{
  "head_dim": 64,
  "vocab_size": 8192,
  "rope_fraction": 1.0,
  "learning_rate": 0.00092,
  "decay_shape": "linear"
}
Below are experts of layer 9 (counted from 0) of a mixture-of-experts language model. Rows are named router (the router's row for the expert), gate (a neuron's input weights, with its number), up (a neuron's input weights, with its number), down (a neuron's output weights, with its number) and show model dimensions 48-95. Each number is 128 + 24 x the weight over its row's rms, rounded and kept within 0 to 255. Numbers have three digits each.
After each expert's rows: "raises" lists some tokens whose logits its average output raises strongly, later layers aside; "mostly gets" lists some tokens that are sent to it at least half of the time. This comes from a sample of Wikipedia text that the model never trained on.

# expert 4
router:169156103142146124092120117119110188124118159124116137138145160136115095136146137152131127132130107106110087112095150145118129112136154116137114
gate19:132141072146154146103114129092132125084111116116160125144118085110151142139119171104138131102157146121136133104106166111081175090153100112119132
up19:097081123138118148087127117135144137122068159174131093100139129109131101089128130124128149130123127155152148126129145163120108122147133170150120
down19:090072129145128129150152082141196165124143163136126085102100136141114107151124109123095117112111139117134129122091132142162114097132121121140117
gate20:155106123106094116131077105130161152125145112151109163138109154110101098095127136061094103147122124112145072133114096119123110109123096141135122
up20:181080139099114150129157114138116143123124144138120132104160130127081117109164167115126118115131121146122093144098112117081110074133135138129076
down20:135089150146163124154145144129131165126111128137147115104157152110133094144120145158151167121120154156111138110119114096128128131133114139144163
gate21:124127076119137191132137132106121105149167108115126133115161109162135155124154134106166120124148118085114151115089100136126129106108115120136126
up21:099154082128119138119100082114122141108168103135134104160147110122130122086134140146134116142190097120157122156100108124128120138111203157108123
down21:111096108162141127090134153145099110125124154118128158086137119135130098121125101122124118125107145106119152159112163104185125091103115135106122
gate22:132152128167121176146106126132170104094136139148125138133123121155128157091125116144122127099174140196154094155134118108105148142099152119105149
up22:163135158124084097089104151109124119161093152127116099106128137160098139174157168100107135128090126130108107129169095103123135118167107088140092
down22:114160120059125135063107136139126154090117125092118108124186184136155123109124129122136118130149116137107136119182139135118127154095099129090164
gate23:158134088163162147128137155100147145143135125107157139095136131105143128141162151148158151161128105121144140123123157135142147118110137103165146
up23:113125116179106173088131101143106135144130102086090114107103101135137112119108089145148190116091125140163105115162077129110109145118143118108175
down23:127112123116128072139122162139158109146119136142136168142163181123123158144141152102143104161140179161138139139075173143108135114140130152128141
gate24:106100104136169118163137081067102126137134158143107130146138088130143143123119136121108157129131138113092110138133129139132113102114134117116110
up24:130147143070138071105125119116134140107130112158094129156126101127133098134158126164135135074102114136106122150137105096153108137119130095139125
down24:190134184124110114138133091148119115083134140120157109107130121148103149120119130068114098122142148117120172133125167131166101131121104096105102
gate25:135117168132103097097125129157126146138123160145172123144135151122125143128119112108095114112112106110123105127116106127117156137160119158105124
up25:163129128158154126177136087094148096121091120130116114106132081163107098111110168099135135153114118102111127120126164103161149106126142157123103
down25:107131111111114128171131115140154044122142139155127147147157119119115165108124159129133123122113117133176127125136141123104157116087155136132092
raises: "t", "de", "s", "d", "ts"
mostly gets: "ti", "si", " Al", "H", " Z", " Gu"

# expert 3
router:150127124159114137097101134111131071105118193120176122137135130112099088123152143117134120148110027121107131133096138169112152140116126115094122
gate0:124130168123149158120121155172105127143129085127152134142136151120131124133163160148107168155096092110099159135128201154143177106086116185169167
up0:150115111158110126126098124145060153094168135107116073133123131124162109116110111092094161136143140147160138122110103135092099098144112111138136
down0:105140153166105130157165161138106111089115111130090140141133149073171148138146132142142122121169127090143144132158126127149204102107122125127128
gate1:164151124117121123192140113122102134096126129160110138111107109098155114097126164115151141147098122118122122105099174085163107144099129108090085
up1:072133127107122066114135103127165088140080130181107139126163106088135117179109111114147137106159132160125158060121116120138114102175130088127104
down1:122141107120173139150179124128142113104130146126144094127131114151107159113144137136146165156105117087127176110129134153093161126113101136131117
gate2:111149126104099126127149062121114094091134117176130134116120147140113139113130138171105144145151134148111128141115146133118085151143076146132127
up2:154129148095108156121050118108132161135108132126160145110096114137164110126151143086113112136150110167139113150150105130095122112146137144140118
down2:100085120094121153141088122146100167098103115098134098116128129100102102135115126097131104153124126106109126130142147115151142094104132191059117
gate3:108133122126078098165116131108144150099150115123138127149132136178135135074137140124150100077120101143144148138073114110111101113106130126110115
up3:102135103135090111144135124152161093153110184108104139139132141165100130161097128142126128127137128083139161147106117139153132128112104093138138
down3:133169138095101127179114143113171070103120142109141115118085137154132146155155111156130149076149137132130088136121146099106129138123171170155145
gate4:135115125108137168126145100127106096116109134106134133140142159117139117130110118108074150164112117159184105162137115127152122138115101109114080
up4:149158143172125128105142194162146130132130133149156130140139125136127113127153135161119144087147168122113144139123179116137092142125162127114088
down4:136140138137139127154111134146155129109094091101106144154157154103128135188155108159168170173096113146121138081110113099100109164170176113136142
gate5:152133134150116150093130152129120086173122089191125134127125113080125106151179130082117122111142123114097155112095151094124153142120158135164153
up5:146105136144174138135132170151149136101081153110111143140165103090091095122160153117069143127119125142108139092137140084119117118136126166096123
down5:161165113079128126110138125162097093174131152049114132101160127143133115088169105132105124154129161118135140093126144133115134138161127120105094
gate6:132143133124164102102129133105105110103169147162137113156091166102139078147189152128114083197076130122109127142105170118103141135094141112131142
up6:150140157119085127126170111127122115116154104129129109161186179145111160118171144148128121168157118091066145134107120106130144142105139126172170
down6:177135181145142156097102130148112125116125139184124086141103107147147144073138094109114095139108111161116135142116151107111125166146104135171141
raises: " the", " a", ",", "\n", " A", "-"
mostly gets: " \"", " with", "{", "  ", " by", " between"

# expert 0
router:137146140105102118155143106113125094110098139101123171169171122130121105117137156131105150111150142110173120128070137132107149109141145097140160
gate0:119141160127134095105107106096178149101158136121146138160150090127115078139139089107168129171107096139153133100139141133137102137131143106109149
up0:104157138151134071121144142157157130155104107113132127138139123127155143174107150134140087107152117115151153090152180131122113112121174104162123
down0:139154141165085161135103117090146116154111120152134107187143110141140143139152165107112143138133124106138090091095125153132112095196168170097132
gate1:112150140109100152134118151084153166135077168092117126123130148130133101087167110123130124111116123167138122116073127146093144128109122096130137
up1:067084137145115115136120118167147149148143102100148136141164101120100161120116140110157115159161081170089139139113133105130140178168150113175143
down1:133086110056134108116115121093108123119117088122129131136117156117103126102116126158086124141135121128045114132117137134136138121135148104137079
gate2:145116139156117125125151170122096149101121120129115147135110198132119135109098115092115112140134160120146138174112136157147129110165158107112181
up2:094120107128167139145120114102155160167126091149091122119157148129148079082112109147125144142141124119121117126144146165141130114101123138139103
down2:109102159140128108140143140119120113178088105117116134149134133107142135109110166111129127142109130094118102137168093155099115092118112101138133
gate3:138181079136104104140136129134114098121112144098112166176125118135114057116138161128124134136122141116110114088089109114144133088107114136115137
up3:126109162095086139162106107146149113114118134127123103131141159140150169152105136140140141120115114134144144143119122132109103139146127099118109
down3:178162121121107138100179090118152112112150135175102141106122174069115105154096097153133115092086109136123105105071109149135093139135149191147122
gate4:128115118127138142129156152108099118128104123124128137153156125111188113167131145129172108199105098133127136113115146154160110118124147115153113
up4:108150124124096079112124122121172127140107092146105134093137128126129148116114135144141117156141099112093119085121118124107173156107084124127153
down4:103164101149137098117137137140098158101107102140114160089153125100087171156063126165143131126192123127171134108144121133143107144136108104128090
gate5:109143173050100095149098154139145142161086110134143142142125108093110136128153148074159165129114141094132119138147105090113135165109156133100119
up5:109135110144139172129123093134149121115159153181153129157092116096132153129129160090140087125154109086121148151128092101133113081114116099118130
down5:127108162138127093135135151112109139123104151129142109152135121089139091140108109154097087112126099138128155086091108121090139105138131143104091
gate6:100081125117117110124124106147167138129168149135154156111131072090143125187142120125124115153135112142154173146146096132117164173099178114137123
up6:131134135102110154101097133095109133082133141093133135102128115114131142105126159076114111104142139143130094133163097159174118155109120103100130
down6:104123149162108083130118173134115085116123128136127109091115096170138126134077161139163145123107157103120168079127105107122130146116116145120165
raises: " and", ",", " (", "-", " |", "."
mostly gets: " St", " German", " British", " France", " Peter", " Art"

# expert 7
router:111134118135105103141122151130141152134075142137108132137132153124111070145137079085093150149125094101128151111137127119116122147110165113155129
gate0:119150135126143127134120128134102090123105151132140203117102131087149097128130101132123118182142099150106116088126126143134136119127140116133092
up0:178097174070111143098118152127104099158153191147140122109156109133143103133124160134098138129127139149110106135141101154112122131155137108121092
down0:158105135132135109114139120139120130070090128125143140118113111174156099145110158150139136106150113137102161142092133144120127106131140140101111
gate1:165148140124159122163144159114131114106075137145115138116134127147171118145146107144093086143098130133170110153142156149117119154119131118109140
up1:144124103106117157102151098152114123087150122145156133148163118141138154108089107105075170096098149122141109140151138148128125134129165109148115
down1:163095124083064143151129082107121146103117139062147145135111074132114144098157108116112122116107120151091152152179147174146143136156148145128078
gate2:117179143125141142153123150162093109177115123089144143145134128104121125169118127074137127140124136130120087109139143098110128139105134113118173
up2:119169169099147103101144125133086150151127138078113149099176126116162111153109130135161108170146129123172154143099125132139161119130117086142107
down2:111177123114130145091171103118112089155133162121095133144065110122122071092079128070128094136113112100160133167114105115160121145112139117085123
gate3:167130120106151141101171143108096092111131153098128121114120127128114118119133106151155157134141119139109160089121121124145164148068122138108114
up3:178109133125133101145169115115111138078128122114113125110146119122143161160125132133121147132164117138093163168141149154119172128144124115138119
down3:137134111140120114126125121125115096135092120127128156103126106121118124159088144187116098129136129142157141107150111094105134135154125131082128
gate4:152191158150059162138124136105106116148102121149137129147129210100081104117102121155096118161108137133115094075113106139087169128104148125122125
up4:109153120117081150102161157091112120139136136174112127105145155147163114157118104157119134168107137135137154135163156177155133149133099161146118
down4:108129174154143165099120113156082141107131131106109074151115081138079102114143142125147128141121173133099137162116081111127139142178106145177110
gate5:104104087085130145145095127142159139117166123115130143159159146086118106147142123105160155164128048131140132129115116123115122149133142179159148
up5:125099130143100162175125147094160152096143147127127153177121119137152112131101184111129134120091103109155124196116155129123110143168062156152087
down5:145119158165125150157108117102145198113133100141096107128124111133105092178136135092171143136103138119104147115194107106136151117129149114117099
gate6:174094143113140131122104167117111134151107138163112111093132074126178140154106139125066094127130106106079124137131130104139177155107131120105135
up6:079134160115120127155136134151088145103138123144109101127125127115127075076129125146141162156176101149102139182100119135115144159120139132101141
down6:085149129135077128123138091121134117100127158133137147109083105141127130129110161111119141136113132114099160154120098147111101110139112151126115
raises: ".", ",", " and", "/", " (", "-"
mostly gets: " V", " O", "″", " I", " U", " co"

# expert 6
router:126115159131109110097136144149135101107104172145110185124136135134193089124150100159150110135135136108097134143072168131123118124116132137161084
gate19:160114153145149169124119138092116107121149118130105165129104123087145148084152137126146121122080104113120133152127129159133117114113111149136130
up19:146124096096158170139143138099100147117116145115195136124098142111177125127130125150094138141142116136115122154114165156106177152134144167115094
down19:116136139167129106135154167123131107171110124104111100119094133095140101155131138111097117092135114165134131163123127113127106115114152142122181
gate20:119098118109115125129116124119137110162154124122114186113133117124103138121157155114116145139152121134133123137120125131140166159116124096135133
up20:147118126150102151162074154096147128121118142125137139174177086130120123179141151128094121147125159121118142111139150114145095154097151136130110
down20:125126141140155120142103138088163092116084126078152142087112125121133119132159151105121126119137150111135126124150165118112120185154113160158135
gate21:156146131123095118162169118093135116152143131114140081102109122114105076131111144131085074133103106093115124134128125114064150100131130134110090
up21:126135129182102097158095154110120129123164110107122182128161101109173139129116106140108131150168159130114132150107099121171121144143111124070150
down21:150111124131118134109155104109157113164154103113087144093161115138088125119166131141111124126115084145080146126124111139149157085139134148153103
gate22:160109074087119129135169103121148088157135108097186113161143112109152120118131128125125150137119083093103162134107126124139143164126081130129117
up22:122156141119138120139150127111125122131154111159128131164122156122092147104110141139135116137171119134161142132098142129148112118141146139123138
down22:150171188134101130130109122155143095154153154137128136127145188100160136092091080124119160103129158098144115172125117114138141164123165103147090
gate23:125141139109180076095117125153109111116121121172117131120077184127103150160103136150139118165167117101119135100065127104171129129127157131149092
up23:141146095145108086115141106113144115159146111117140085134133151152139110142098137137119091086111128148153120154146132081096130129143131137121117
down23:127095112097170114107108147138152148107136153129125101129139135114173153125142163145093108092122119151158120126132094152111119120146102181179144
gate24:103102095092143148106113120121110115084104149116113151119127123113143137130148153098099144137139134151118114136124146157100149103133158123085156
up24:164111142175145160132135154103133137178124130090114154125089107166083112115138127061113131138125089119156099099155160148158139127113082163127114
down24:105150168112161149152139143081138143130161132129098123109151142082126128155117144108112205136138067118130076122190137112110109131088138105112122
gate25:139144159122164130117144160136173114137154091146124185113108171116147146140152111159158141168078144148100090140077096107128136131111136104144119
up25:121116133092148153157175172118141108136126108159134191135130132144150144119113163141157103145132151160119128151096102125134143132096144118132144
down25:134169151164110104158100091070117101129181117162106153093171142105148162113082149097119140130138125115151105147165079135167111129127109139138129
raises: ",", " in", " and", ".", " of", ";"
mostly gets: " one", " part", " this", " such", " some", " him"